config.toml
n_experts = 48
d_shared_expert = 384
router_score = "softmax"
router_z_loss = 0.0001
init_std_router = 0.00985
lr = 0.000554
beta2 = 0.95
Below are experts of layer 17 (counted from 0) of a mixture-of-experts language model. Rows are named gate (a neuron's input weights, with its number), up (a neuron's input weights, with its number), down (a neuron's output weights, with its number) and show model dimensions 560-639. Each number is 200 + 20 x the weight over its row's rms, rounded and kept within 0 to 999.
Before each expert's rows: a language model's description of what the expert responds to; "comes before" lists some tokens at least twice as common just after its tokens as in all text. This comes from a sample of Wikipedia text that the model never trained on. Tokens count by the router's weight.

# expert 19
What it handles: Nouns of duration or position before of/to, like weeks later, months, years, right, center, front, order, plus some word-inner pieces like end, est.
comes before: " of", " to", " in", " for", " later", " with"
gate0,217,250,170,168,196,170,199,178,242,151,212,217,256,192,183,203,204,172,250,232,213,193,192,204,216,191,221,198,183,191,194,220,194,170,186,188,166,175,174,176,187,210,211,214,204,155,211,184,190,174,213,207,185,243,200,221,211,196,200,207,190,239,208,211,188,163,201,181,168,188,225,190,233,194,171,221,222,234,201,194
up0,188,199,185,221,217,172,196,237,221,198,201,216,165,184,215,188,199,196,200,188,183,229,195,208,194,177,227,211,183,199,177,227,229,181,204,206,215,161,204,206,179,184,195,217,164,217,201,201,175,215,199,189,219,198,200,186,211,183,195,213,181,203,214,190,188,211,173,196,240,189,218,180,171,173,189,186,201,189,161,212
down0,217,221,188,219,178,198,169,187,212,206,199,224,222,194,234,179,224,228,215,214,224,219,199,211,199,188,205,233,169,203,181,187,220,226,186,197,165,201,199,211,176,178,211,198,212,230,198,186,206,217,187,187,216,203,154,210,199,218,215,182,172,190,205,177,202,209,245,199,188,192,205,194,198,198,225,211,192,206,201,177
gate1,212,215,206,196,213,222,207,182,163,196,193,199,203,227,155,221,236,206,205,193,222,222,222,236,244,224,219,179,214,240,218,231,202,182,187,177,197,194,190,228,194,210,189,207,192,198,214,208,209,225,196,204,195,147,189,192,221,207,249,184,213,208,178,202,194,190,194,208,180,212,197,210,188,175,182,213,215,152,158,200
up1,213,192,203,210,159,167,211,179,234,156,204,174,192,154,215,197,179,180,217,189,200,172,226,181,146,183,200,199,218,199,200,182,197,210,204,162,196,174,245,221,184,218,199,199,175,205,197,227,214,199,182,262,212,195,178,181,178,202,199,181,203,191,205,185,178,177,199,163,202,233,229,215,214,209,220,194,197,196,202,154
down1,199,210,215,195,209,211,208,222,200,188,174,206,206,225,190,206,195,196,137,176,214,180,185,226,201,184,201,197,214,174,234,162,199,194,194,197,221,176,234,201,207,158,207,237,225,215,166,200,192,160,212,208,192,228,196,207,218,184,225,217,204,221,221,211,182,200,175,173,210,210,211,161,209,200,231,176,243,212,204,188
gate2,184,195,188,202,239,166,200,217,199,229,203,176,194,231,183,236,218,179,210,219,200,215,211,184,263,200,205,180,171,183,228,235,177,185,218,191,204,237,163,177,241,217,190,220,191,187,179,189,186,209,188,188,172,201,223,164,182,195,205,213,204,212,204,216,207,211,247,189,191,204,208,202,188,173,231,230,162,198,190,207
up2,190,171,174,219,203,198,182,217,169,180,170,236,181,221,193,206,208,208,222,206,199,190,207,225,187,199,221,214,199,213,172,188,216,202,217,225,174,191,203,189,183,197,223,198,208,187,212,172,205,212,180,204,227,192,183,222,204,192,192,190,202,240,193,195,215,208,216,218,219,198,220,195,164,224,235,204,221,191,206,213
down2,176,190,187,214,214,206,192,169,235,171,209,196,205,225,175,147,205,225,198,221,203,208,219,182,200,196,187,221,175,222,229,209,180,240,184,221,211,200,205,208,204,194,194,188,193,232,184,234,190,203,229,191,209,195,197,190,192,195,187,227,169,226,205,166,176,230,201,194,180,172,205,189,194,222,188,165,210,204,201,219
gate3,195,232,209,175,168,174,199,187,186,249,204,197,178,214,189,193,225,202,188,213,174,200,227,183,250,210,196,243,180,208,197,221,192,171,200,249,148,193,195,209,168,198,243,220,212,207,222,214,195,207,187,245,213,236,231,193,193,213,208,204,240,224,176,221,217,167,188,209,198,220,171,203,187,207,222,183,183,164,191,178
up3,245,208,204,176,229,191,217,214,176,245,179,222,194,179,214,204,160,210,223,169,209,181,192,211,236,216,239,224,206,177,169,191,236,190,187,187,181,163,225,232,206,177,181,194,198,198,217,188,202,210,184,155,158,184,181,173,203,169,200,167,188,186,205,218,227,195,199,205,204,219,227,197,183,179,223,200,202,165,194,189
down3,183,171,201,219,159,206,234,190,173,199,213,185,168,169,172,166,198,178,188,218,200,220,210,177,214,193,194,195,205,189,200,194,217,229,186,224,172,206,189,204,159,200,210,213,197,227,193,188,189,182,197,182,235,201,168,189,197,240,222,176,207,210,187,167,175,219,192,219,208,218,177,225,184,199,224,214,175,175,190,215

# expert 44
What it handles: Words right after numbers or between quantities, such as per, of in "4 out of 5", between, plus table pipes.
comes before: " ", "|", "^{", "/a", "m", "000"
gate0,190,230,170,182,225,236,182,217,233,228,212,214,182,201,206,208,154,207,190,199,200,172,206,185,206,193,206,191,193,195,156,197,182,193,228,205,216,210,202,205,179,206,214,181,211,181,217,178,154,190,197,215,211,198,215,174,171,193,214,202,224,161,184,169,172,215,213,179,184,200,240,186,231,191,214,195,209,200,196,202
up0,204,189,219,157,195,209,251,214,224,231,223,186,169,163,224,180,209,229,233,191,171,171,210,180,185,215,197,209,203,235,204,202,188,210,220,193,192,227,201,201,183,212,212,179,192,212,166,212,191,200,185,212,199,214,200,214,212,186,197,228,206,188,219,209,202,198,187,186,181,217,181,203,171,212,223,195,272,178,190,184
down0,190,225,214,215,180,183,200,183,167,194,185,213,195,216,179,206,153,199,197,195,189,195,171,173,187,154,205,153,176,217,184,231,216,212,210,211,171,192,182,211,212,186,209,206,186,180,206,208,194,225,198,153,196,190,194,199,174,176,174,214,200,195,214,237,240,196,220,228,197,224,205,223,184,219,184,178,213,225,160,216
gate1,176,182,179,183,158,201,197,209,180,201,216,228,235,190,140,226,236,182,183,213,237,199,192,189,184,183,218,199,210,218,212,191,218,181,236,200,193,172,185,187,186,183,157,234,161,166,228,203,199,196,173,208,223,205,203,215,194,191,198,182,212,216,165,206,206,224,218,190,207,220,207,223,250,204,222,191,184,177,180,189
up1,184,215,181,216,204,189,208,202,230,226,200,191,178,234,218,192,217,201,208,169,191,178,216,180,224,192,178,222,182,209,201,206,177,166,206,205,217,186,204,213,197,200,173,207,233,194,225,191,248,202,178,218,202,209,182,225,211,229,193,227,219,172,181,186,166,169,199,212,193,224,203,193,213,213,220,190,191,206,203,184
down1,210,217,202,192,220,194,217,208,219,200,172,213,219,198,180,198,221,199,179,183,208,232,213,191,172,193,191,172,178,175,187,208,197,159,197,193,184,204,190,194,200,226,218,209,172,189,190,191,187,229,214,197,162,208,208,177,179,188,255,225,206,172,203,193,208,214,241,209,202,202,181,236,165,172,201,184,200,220,224,175
gate2,221,201,189,247,178,200,180,220,188,213,203,218,200,208,199,211,241,188,202,193,171,175,230,251,174,196,220,202,244,195,197,196,195,202,212,187,206,208,211,206,202,210,212,208,190,207,219,183,202,183,160,198,200,191,205,205,173,178,221,207,200,206,211,203,188,236,196,185,170,207,217,241,184,200,222,204,199,212,180,229
up2,186,213,209,200,207,230,245,201,211,191,201,201,161,190,206,201,235,209,227,220,193,202,188,206,207,230,198,230,206,176,203,196,197,186,210,232,201,199,182,201,221,240,171,211,190,223,197,169,153,201,194,224,239,172,196,179,208,178,199,212,187,203,190,212,204,183,215,175,190,196,204,214,192,199,216,199,211,180,215,201
down2,222,185,191,193,214,211,195,203,217,208,201,232,184,157,172,183,215,194,207,180,209,201,183,216,195,168,177,193,194,235,185,236,188,197,174,237,202,185,220,212,200,225,192,185,165,182,219,213,192,159,192,185,227,195,220,179,182,176,212,240,203,225,223,218,205,155,179,212,204,222,184,213,182,222,180,219,195,218,213,186
gate3,186,220,172,208,201,212,222,242,177,176,212,240,216,238,182,209,197,187,165,198,193,189,217,220,191,185,199,182,173,200,237,185,240,203,184,210,184,173,231,184,221,193,194,221,173,193,202,216,185,179,192,191,238,154,211,199,166,219,182,213,179,175,213,190,184,177,197,188,197,176,189,197,186,176,195,188,208,210,179,198
up3,214,215,186,238,215,212,219,226,216,182,208,220,233,244,173,205,179,199,208,205,160,189,182,244,179,219,205,183,175,214,228,165,188,205,190,205,179,221,174,185,202,194,200,237,190,207,212,201,220,170,178,168,223,167,230,197,167,243,195,164,222,186,157,218,187,179,186,200,154,216,195,209,171,190,161,231,231,221,179,189
down3,204,204,185,201,187,201,187,207,201,190,182,181,207,189,207,215,185,145,216,198,223,200,223,193,216,148,174,187,238,222,190,183,194,205,202,183,209,197,236,209,222,226,207,189,168,200,182,227,169,205,203,240,191,205,176,199,179,196,174,186,219,218,218,239,198,188,209,224,208,192,187,205,198,179,215,211,183,202,165,210

# expert 41
What it handles: Line breaks, dashes, pipes and field labels in infoboxes and tables, such as Location, Website, Coordinates, Preceded by, IUCN.
comes before: ":", "\n", "-", " |\n", "=", "|"
gate6,200,168,196,189,224,207,173,210,233,185,222,192,226,187,189,213,212,164,214,185,237,197,209,202,197,208,239,173,198,173,186,186,208,229,241,200,216,199,204,204,190,197,164,170,187,182,217,156,185,234,199,174,211,197,187,205,200,182,200,218,195,206,236,174,190,247,192,186,214,196,242,232,205,180,199,146,203,203,232,172
up6,205,189,196,196,208,196,239,182,179,180,199,208,221,191,205,210,197,189,210,157,194,192,229,187,186,145,201,207,171,256,172,202,216,164,166,220,186,208,212,171,232,159,194,206,203,177,209,180,194,182,205,192,226,209,175,205,188,233,202,206,226,212,218,198,181,184,194,204,202,211,168,193,174,242,174,233,212,192,200,192
down6,191,234,187,205,233,174,180,208,165,218,156,190,199,192,200,192,170,213,195,194,197,184,177,203,199,211,195,184,222,140,208,245,226,176,207,166,202,198,209,195,218,192,205,221,207,214,233,191,174,219,173,200,166,192,149,230,207,172,148,189,208,170,186,189,200,194,194,241,218,210,200,178,217,207,191,205,202,193,212,209
gate7,203,200,188,230,192,262,181,223,195,217,203,221,189,211,177,202,198,199,175,231,221,202,188,197,217,231,178,198,208,217,265,198,199,183,173,231,197,184,168,178,205,183,223,193,163,192,236,219,254,203,179,180,188,234,221,210,201,223,218,175,187,220,189,193,225,176,170,195,177,212,190,177,224,168,183,197,197,163,196,213
up7,183,208,192,235,157,183,137,212,207,212,206,201,200,207,160,194,228,238,190,161,194,183,212,212,205,216,204,165,226,178,214,204,173,164,226,191,198,195,227,184,187,180,192,189,207,183,191,216,224,208,167,171,181,227,203,220,220,193,224,196,201,219,187,185,215,184,222,228,201,195,202,188,219,189,197,169,201,189,206,169
down7,238,153,194,180,187,197,182,208,229,194,182,206,225,172,164,239,216,175,206,194,228,222,177,203,185,168,225,182,185,222,210,226,212,212,197,210,213,150,204,196,240,209,180,207,177,210,217,219,169,161,173,230,205,199,187,198,195,242,193,187,175,160,198,218,237,203,191,198,185,209,162,219,210,215,206,177,185,204,201,163
gate8,200,208,198,217,171,202,170,198,201,169,202,206,207,203,215,194,211,214,189,183,180,183,200,195,199,170,201,217,160,181,188,187,201,242,200,198,212,201,195,164,185,198,212,186,226,182,160,196,180,203,213,210,213,194,215,183,198,197,187,192,217,174,225,152,198,233,217,204,183,193,227,185,170,181,214,171,198,209,189,225
up8,210,212,245,176,229,201,172,187,211,222,189,138,219,184,237,184,201,194,253,201,201,194,175,213,158,208,192,185,188,223,186,200,218,232,215,225,205,219,193,232,184,199,189,210,233,213,194,180,184,211,208,180,218,199,219,197,188,199,220,191,185,224,190,176,197,205,178,182,192,225,202,193,207,189,189,228,232,184,196,210
down8,215,182,178,210,196,214,199,155,197,198,192,157,211,213,217,190,211,185,164,182,195,171,165,185,195,209,172,205,211,199,182,203,225,219,192,198,205,187,208,200,212,227,168,219,185,199,225,222,236,218,219,174,231,213,187,196,192,231,190,197,194,201,251,203,178,194,211,228,198,191,216,179,204,177,219,207,181,242,208,198
gate9,227,224,165,238,196,207,175,204,246,193,189,227,221,198,192,207,233,215,148,216,249,212,176,199,189,212,185,197,170,221,177,185,234,184,208,172,204,192,197,185,194,169,203,194,205,185,216,217,258,183,230,192,224,222,207,207,211,223,187,191,197,177,175,169,172,208,200,171,214,201,217,184,193,194,203,189,185,175,208,216
up9,225,180,212,175,186,243,241,205,230,178,205,222,217,218,219,238,203,227,152,197,175,176,182,201,209,195,195,197,213,201,190,208,201,203,186,186,225,195,189,191,225,232,166,146,205,213,204,228,200,181,242,199,197,224,204,206,156,202,207,220,209,194,217,169,169,176,186,179,215,206,240,193,218,207,181,158,204,217,207,186
down9,202,215,180,198,190,194,199,231,236,210,201,205,206,204,204,206,197,210,230,231,201,169,214,212,202,239,204,212,171,232,192,190,191,177,208,202,210,201,216,255,187,200,208,181,196,186,187,203,210,197,234,215,222,237,192,226,215,185,173,185,183,205,232,205,187,215,185,231,234,224,200,219,207,194,203,215,200,160,203,195

# expert 12
What it handles: Pipes, colons, semicolons and hyphens that separate table cells or infobox list fields, such as "Structure type:", "Labels: RCA;".
comes before: " ", " The", " \"", " S", " T", " M"
gate6,168,233,217,157,178,187,200,209,217,171,222,208,205,211,184,164,208,213,185,198,197,212,184,231,177,217,178,214,196,203,235,182,195,189,219,192,181,198,220,209,194,227,173,202,188,175,194,194,205,195,199,213,167,210,196,199,171,173,202,185,179,187,190,233,225,173,221,230,213,196,193,181,181,239,211,240,213,201,184,218
up6,196,187,161,156,216,214,160,234,166,191,180,203,160,195,188,215,197,177,197,203,188,196,204,191,152,183,217,143,224,182,184,222,216,208,161,204,247,220,180,189,175,193,169,232,193,194,201,220,185,179,169,194,241,204,193,177,218,213,200,175,222,201,228,203,194,239,185,193,223,215,183,215,199,218,211,201,168,199,195,203
down6,193,203,205,199,189,175,190,203,203,176,206,181,192,167,222,198,171,216,251,144,223,195,201,199,214,224,197,208,220,156,222,202,192,217,189,211,172,226,182,201,230,180,206,207,218,208,189,204,201,167,197,210,195,189,203,194,200,205,186,195,175,178,197,218,195,219,191,194,220,159,186,199,215,213,223,205,174,186,195,179
gate7,209,234,231,221,153,193,208,201,201,204,231,194,231,213,195,191,199,168,227,172,209,230,198,186,211,213,247,211,225,153,200,204,158,160,159,196,183,211,223,196,218,196,206,202,177,183,203,224,214,225,223,198,194,211,199,212,206,160,240,214,186,186,188,213,174,165,195,194,194,229,212,213,188,184,201,209,219,202,219,215
up7,209,237,185,222,157,203,213,207,184,185,229,192,224,227,196,187,200,165,207,181,183,221,202,176,214,204,206,232,186,185,178,195,188,202,218,165,182,219,216,201,191,183,213,202,202,164,229,255,196,182,215,197,217,199,219,196,221,197,228,183,176,209,186,201,156,189,173,227,199,196,206,186,214,154,215,212,229,201,209,197
down7,182,206,160,177,191,195,174,183,180,203,210,188,185,204,228,204,205,194,221,240,214,222,213,181,203,174,229,196,208,210,234,215,211,220,192,202,163,218,145,170,192,194,218,196,224,175,189,181,215,198,222,214,212,170,191,232,229,158,199,207,188,172,177,222,197,238,215,206,193,223,213,182,237,223,190,206,204,198,208,185
gate8,219,201,212,169,218,221,197,204,183,195,234,197,193,214,218,201,217,205,215,212,197,216,226,209,211,187,163,176,203,206,165,206,222,184,208,188,205,226,193,223,204,176,207,209,226,219,192,175,185,214,197,170,219,167,200,207,239,198,194,204,207,208,199,184,205,235,204,178,227,194,244,247,234,209,190,181,213,224,198,233
up8,210,182,200,169,206,235,211,200,188,174,207,169,181,182,212,212,200,224,208,203,208,214,212,181,183,210,177,191,223,209,219,167,211,217,212,200,208,216,198,211,209,201,233,193,236,199,195,221,191,203,211,204,206,175,169,191,226,230,193,213,193,188,166,202,212,213,200,209,237,208,216,206,230,220,237,234,203,234,202,192
down8,226,185,187,168,231,202,202,168,169,185,212,174,167,190,157,199,176,194,193,208,192,188,205,169,192,197,227,169,225,219,205,176,220,197,213,172,233,209,201,188,220,208,175,180,188,185,192,215,200,198,192,212,219,197,208,188,212,258,167,218,200,208,217,220,199,228,223,210,192,218,196,188,199,203,199,205,182,231,228,197
gate9,206,213,206,192,210,228,195,211,211,189,201,222,220,241,187,221,210,188,200,215,215,228,193,199,215,207,197,191,237,193,224,199,205,186,169,203,224,187,161,228,227,209,202,182,153,203,199,161,177,156,222,209,202,199,213,203,227,192,202,216,171,206,253,194,191,216,209,199,221,170,156,211,209,215,213,213,196,206,168,182
up9,190,195,190,240,189,168,194,183,168,205,205,183,218,205,206,153,181,191,190,194,192,178,211,185,205,192,198,189,180,193,193,207,183,207,210,217,188,163,185,195,204,197,238,251,228,213,220,222,207,192,216,206,230,215,212,183,177,191,204,202,216,220,194,192,191,198,196,196,224,199,193,192,165,210,223,193,187,173,175,183
down9,197,192,173,180,210,215,209,170,195,192,205,231,197,200,196,212,198,170,189,208,219,216,207,224,208,198,228,175,193,226,194,184,209,216,199,150,181,195,237,189,220,186,181,189,197,205,204,200,218,186,214,201,222,196,190,203,205,200,191,231,202,213,161,210,177,181,165,193,228,212,205,204,191,194,211,206,182,237,262,202

# expert 26
What it handles: Past-tense narrative verbs after a subject (wrote, took, moved, became), and table pipes or opening parentheses in climate and results tables.
comes before: " the", " that", " to", " a", " his", " him"
gate6,182,188,207,171,212,192,190,200,182,189,179,219,172,196,220,157,206,218,251,207,200,225,217,215,225,208,206,184,209,210,162,198,199,192,239,191,224,183,204,198,248,190,224,167,212,231,223,212,214,201,205,193,197,193,190,193,179,179,172,175,176,185,208,178,183,214,194,185,222,199,194,217,189,203,232,226,213,210,239,187
up6,183,184,164,204,224,223,200,207,177,205,182,197,199,188,193,162,196,194,229,220,208,202,202,237,191,199,183,200,200,218,188,168,196,217,221,200,219,217,162,198,215,201,238,165,172,211,232,200,208,184,229,189,207,167,200,215,211,173,182,180,147,211,209,199,180,235,175,209,226,191,196,219,156,205,223,183,214,183,222,186
down6,204,195,194,182,194,204,177,192,140,185,220,211,187,196,196,214,204,196,188,253,195,187,207,189,183,210,210,190,178,220,203,200,246,212,234,207,213,159,189,172,201,197,225,198,193,214,158,188,223,166,154,218,208,188,231,219,189,200,213,188,217,232,217,167,229,210,199,196,151,186,207,237,192,263,168,199,213,205,233,182
gate7,179,205,171,196,243,186,201,186,240,182,196,211,183,221,252,213,203,190,178,226,215,224,192,223,191,190,207,200,203,208,196,239,192,198,200,183,217,214,215,205,184,218,190,208,179,205,159,211,191,214,207,231,210,222,199,195,184,172,200,218,195,181,212,223,193,217,207,178,192,176,196,205,187,188,216,234,207,217,163,204
up7,186,185,199,173,189,210,170,238,164,219,180,227,199,214,179,214,241,195,217,207,191,230,253,215,201,242,219,190,199,192,204,195,217,212,212,211,209,212,231,208,189,229,218,188,208,207,182,202,212,175,199,180,192,185,210,226,192,192,180,172,207,219,244,204,242,223,180,225,205,206,197,229,217,207,207,161,197,220,246,208
down7,205,195,202,215,220,169,236,224,218,190,234,196,213,181,206,190,200,226,168,162,169,220,206,198,212,203,243,150,192,173,229,206,199,212,177,203,225,238,198,212,171,226,200,197,188,217,201,201,181,230,179,236,167,202,262,237,190,171,215,246,170,218,198,206,204,203,198,219,196,239,188,187,198,214,224,201,202,171,184,173
gate8,232,159,198,190,194,155,193,194,233,192,178,223,203,209,224,192,235,148,233,200,231,179,195,217,203,188,219,214,202,182,168,196,211,147,204,193,179,236,231,217,201,208,179,209,228,202,202,183,176,222,202,180,157,210,195,229,172,201,192,188,222,202,223,234,212,206,178,205,185,177,209,229,196,173,228,190,185,199,186,236
up8,187,202,172,217,163,215,186,217,199,215,251,179,187,199,247,181,193,227,204,171,182,210,222,234,196,219,238,202,178,201,223,202,194,228,213,189,210,186,236,212,225,224,189,197,179,221,187,181,187,231,225,207,197,175,212,186,201,202,207,186,202,234,180,179,207,191,203,197,217,182,208,206,178,212,208,220,163,196,205,224
down8,178,213,181,182,200,160,195,166,172,192,208,190,228,182,194,229,197,208,183,197,206,196,182,181,193,208,224,192,217,204,209,212,169,176,187,217,211,211,243,196,225,203,168,217,185,192,215,194,208,193,245,197,206,221,209,203,198,215,188,221,207,217,175,204,176,242,182,192,195,209,217,218,188,197,200,216,255,199,159,227
gate9,184,195,223,235,188,200,201,164,231,167,187,190,174,210,195,190,187,193,197,191,237,207,215,189,202,188,230,195,197,171,188,178,166,162,182,193,195,223,177,186,190,208,186,181,187,166,179,213,166,210,219,168,180,184,195,213,191,178,191,206,185,182,175,221,171,203,209,197,222,232,180,234,227,206,167,182,249,199,201,188
up9,191,209,197,182,195,226,147,225,202,190,210,202,166,166,190,200,196,232,244,205,181,222,200,189,210,196,246,168,176,157,226,195,163,179,190,187,198,193,208,216,175,230,183,187,227,164,178,242,231,204,162,199,212,202,222,192,207,224,185,191,198,201,198,212,194,198,211,204,209,246,208,214,233,197,159,204,192,166,188,201
down9,213,211,213,183,222,211,214,211,237,208,202,217,182,200,210,202,217,180,179,207,221,178,220,183,182,184,189,203,221,169,190,178,227,186,177,201,182,246,197,164,221,218,151,196,160,166,218,217,230,182,217,181,198,190,202,221,234,207,212,237,201,184,221,208,221,166,187,217,161,217,176,219,147,186,184,225,209,232,180,200

# expert 40
What it handles: Words linking clauses to following verbs, such as to, would, can, not, by, in "succeeded in killing", "responded by drawing".
comes before: " be", " the", " a", " have", " not", " take"
gate0,167,191,192,190,198,190,189,215,226,215,211,178,219,182,208,222,186,224,203,179,210,198,200,195,178,178,217,149,198,204,189,204,221,212,181,196,159,186,193,182,176,208,173,182,209,191,186,193,182,204,206,210,186,201,232,209,222,173,188,191,177,189,207,199,209,215,183,159,213,227,203,236,198,218,228,201,189,186,218,206
up0,188,192,154,173,200,205,207,202,241,217,164,187,194,179,213,181,204,203,206,198,211,179,213,182,157,185,224,168,185,224,187,202,227,165,183,220,218,181,214,234,244,183,183,190,157,235,199,176,187,179,224,191,182,174,226,207,227,203,174,198,203,186,211,189,159,194,209,177,204,217,169,222,216,215,200,214,200,200,191,236
down0,202,221,210,201,173,232,181,179,220,227,209,208,228,237,174,182,185,208,176,170,166,213,190,190,220,198,179,228,194,161,186,212,207,190,224,197,173,183,190,165,198,208,201,207,180,178,210,200,143,196,187,204,182,193,177,220,182,206,209,201,177,209,204,194,199,201,176,241,184,170,213,197,195,189,179,215,219,185,202,178
gate1,186,209,195,191,219,210,211,212,198,218,191,199,184,175,174,181,220,197,178,191,204,209,207,169,172,219,190,182,191,229,206,168,169,168,227,223,184,209,190,192,202,202,224,214,192,161,221,193,244,185,184,223,209,190,187,209,215,213,174,212,190,204,179,196,201,223,179,174,166,225,175,197,200,194,203,217,199,160,219,193
up1,209,184,216,215,209,197,211,193,199,204,231,220,169,241,230,183,173,209,208,206,195,206,228,221,208,227,205,208,166,207,210,206,217,215,206,215,196,208,177,202,180,185,216,174,191,200,168,195,203,231,175,199,180,202,202,177,231,210,212,218,221,213,205,231,194,191,197,224,193,197,161,153,223,224,231,188,217,222,215,225
down1,221,197,214,198,197,179,197,198,205,211,181,214,203,210,184,222,225,197,185,203,181,186,176,206,185,198,177,196,160,210,189,206,181,201,192,210,198,183,209,232,175,151,199,211,222,165,182,235,243,212,184,200,181,184,240,184,204,209,191,177,208,166,197,146,217,211,199,187,253,203,188,223,220,184,211,208,213,183,238,182
gate2,205,201,200,191,197,196,186,209,206,192,222,193,210,177,218,197,204,192,205,193,217,176,224,214,200,213,211,171,209,191,223,207,182,217,165,172,172,204,191,196,174,223,169,169,193,198,202,214,201,206,205,240,165,216,204,182,164,205,189,189,192,212,236,231,188,187,228,194,221,224,219,182,213,210,194,201,218,209,173,174
up2,177,164,221,213,202,215,170,194,205,175,202,200,217,185,164,190,205,184,171,197,196,213,217,191,205,223,216,201,203,188,226,225,192,174,206,209,230,206,214,188,170,222,214,205,220,218,219,196,187,199,228,233,213,215,184,177,172,218,188,183,195,189,194,199,218,228,178,156,197,230,212,219,233,242,187,237,188,173,221,194
down2,213,229,198,215,214,167,183,215,172,198,176,146,204,205,195,184,216,208,202,161,232,200,173,202,175,218,217,208,220,185,204,208,196,213,179,197,195,214,206,161,204,192,170,220,155,174,212,208,198,190,210,207,193,216,199,190,182,192,179,222,218,206,200,196,213,196,204,191,175,234,199,213,175,183,202,183,197,224,167,208
gate3,186,210,152,219,208,206,140,205,172,213,164,222,169,179,214,206,210,179,232,195,189,226,206,182,202,177,190,194,197,160,226,189,176,200,208,199,184,190,170,198,179,182,200,178,231,191,194,205,163,206,235,187,178,237,199,191,188,201,198,201,211,183,204,199,219,211,176,249,185,227,191,158,196,194,217,200,196,188,204,223
up3,195,221,174,199,183,171,228,234,219,205,214,221,175,182,215,187,183,219,186,215,218,177,202,256,228,194,220,198,231,197,230,192,175,222,186,213,195,184,174,225,187,177,185,205,174,222,190,192,222,180,202,173,189,172,199,167,190,204,208,163,189,197,206,218,202,218,177,214,190,230,182,189,223,203,222,200,178,207,179,193
down3,172,222,204,178,229,186,186,188,190,210,226,238,202,189,204,191,199,204,167,174,190,201,187,198,227,197,168,190,191,205,207,219,201,159,198,199,192,194,206,194,200,191,229,176,171,181,204,210,194,180,213,193,224,189,219,215,203,189,182,207,203,184,205,189,189,228,204,207,192,196,201,190,178,192,220,234,169,189,172,181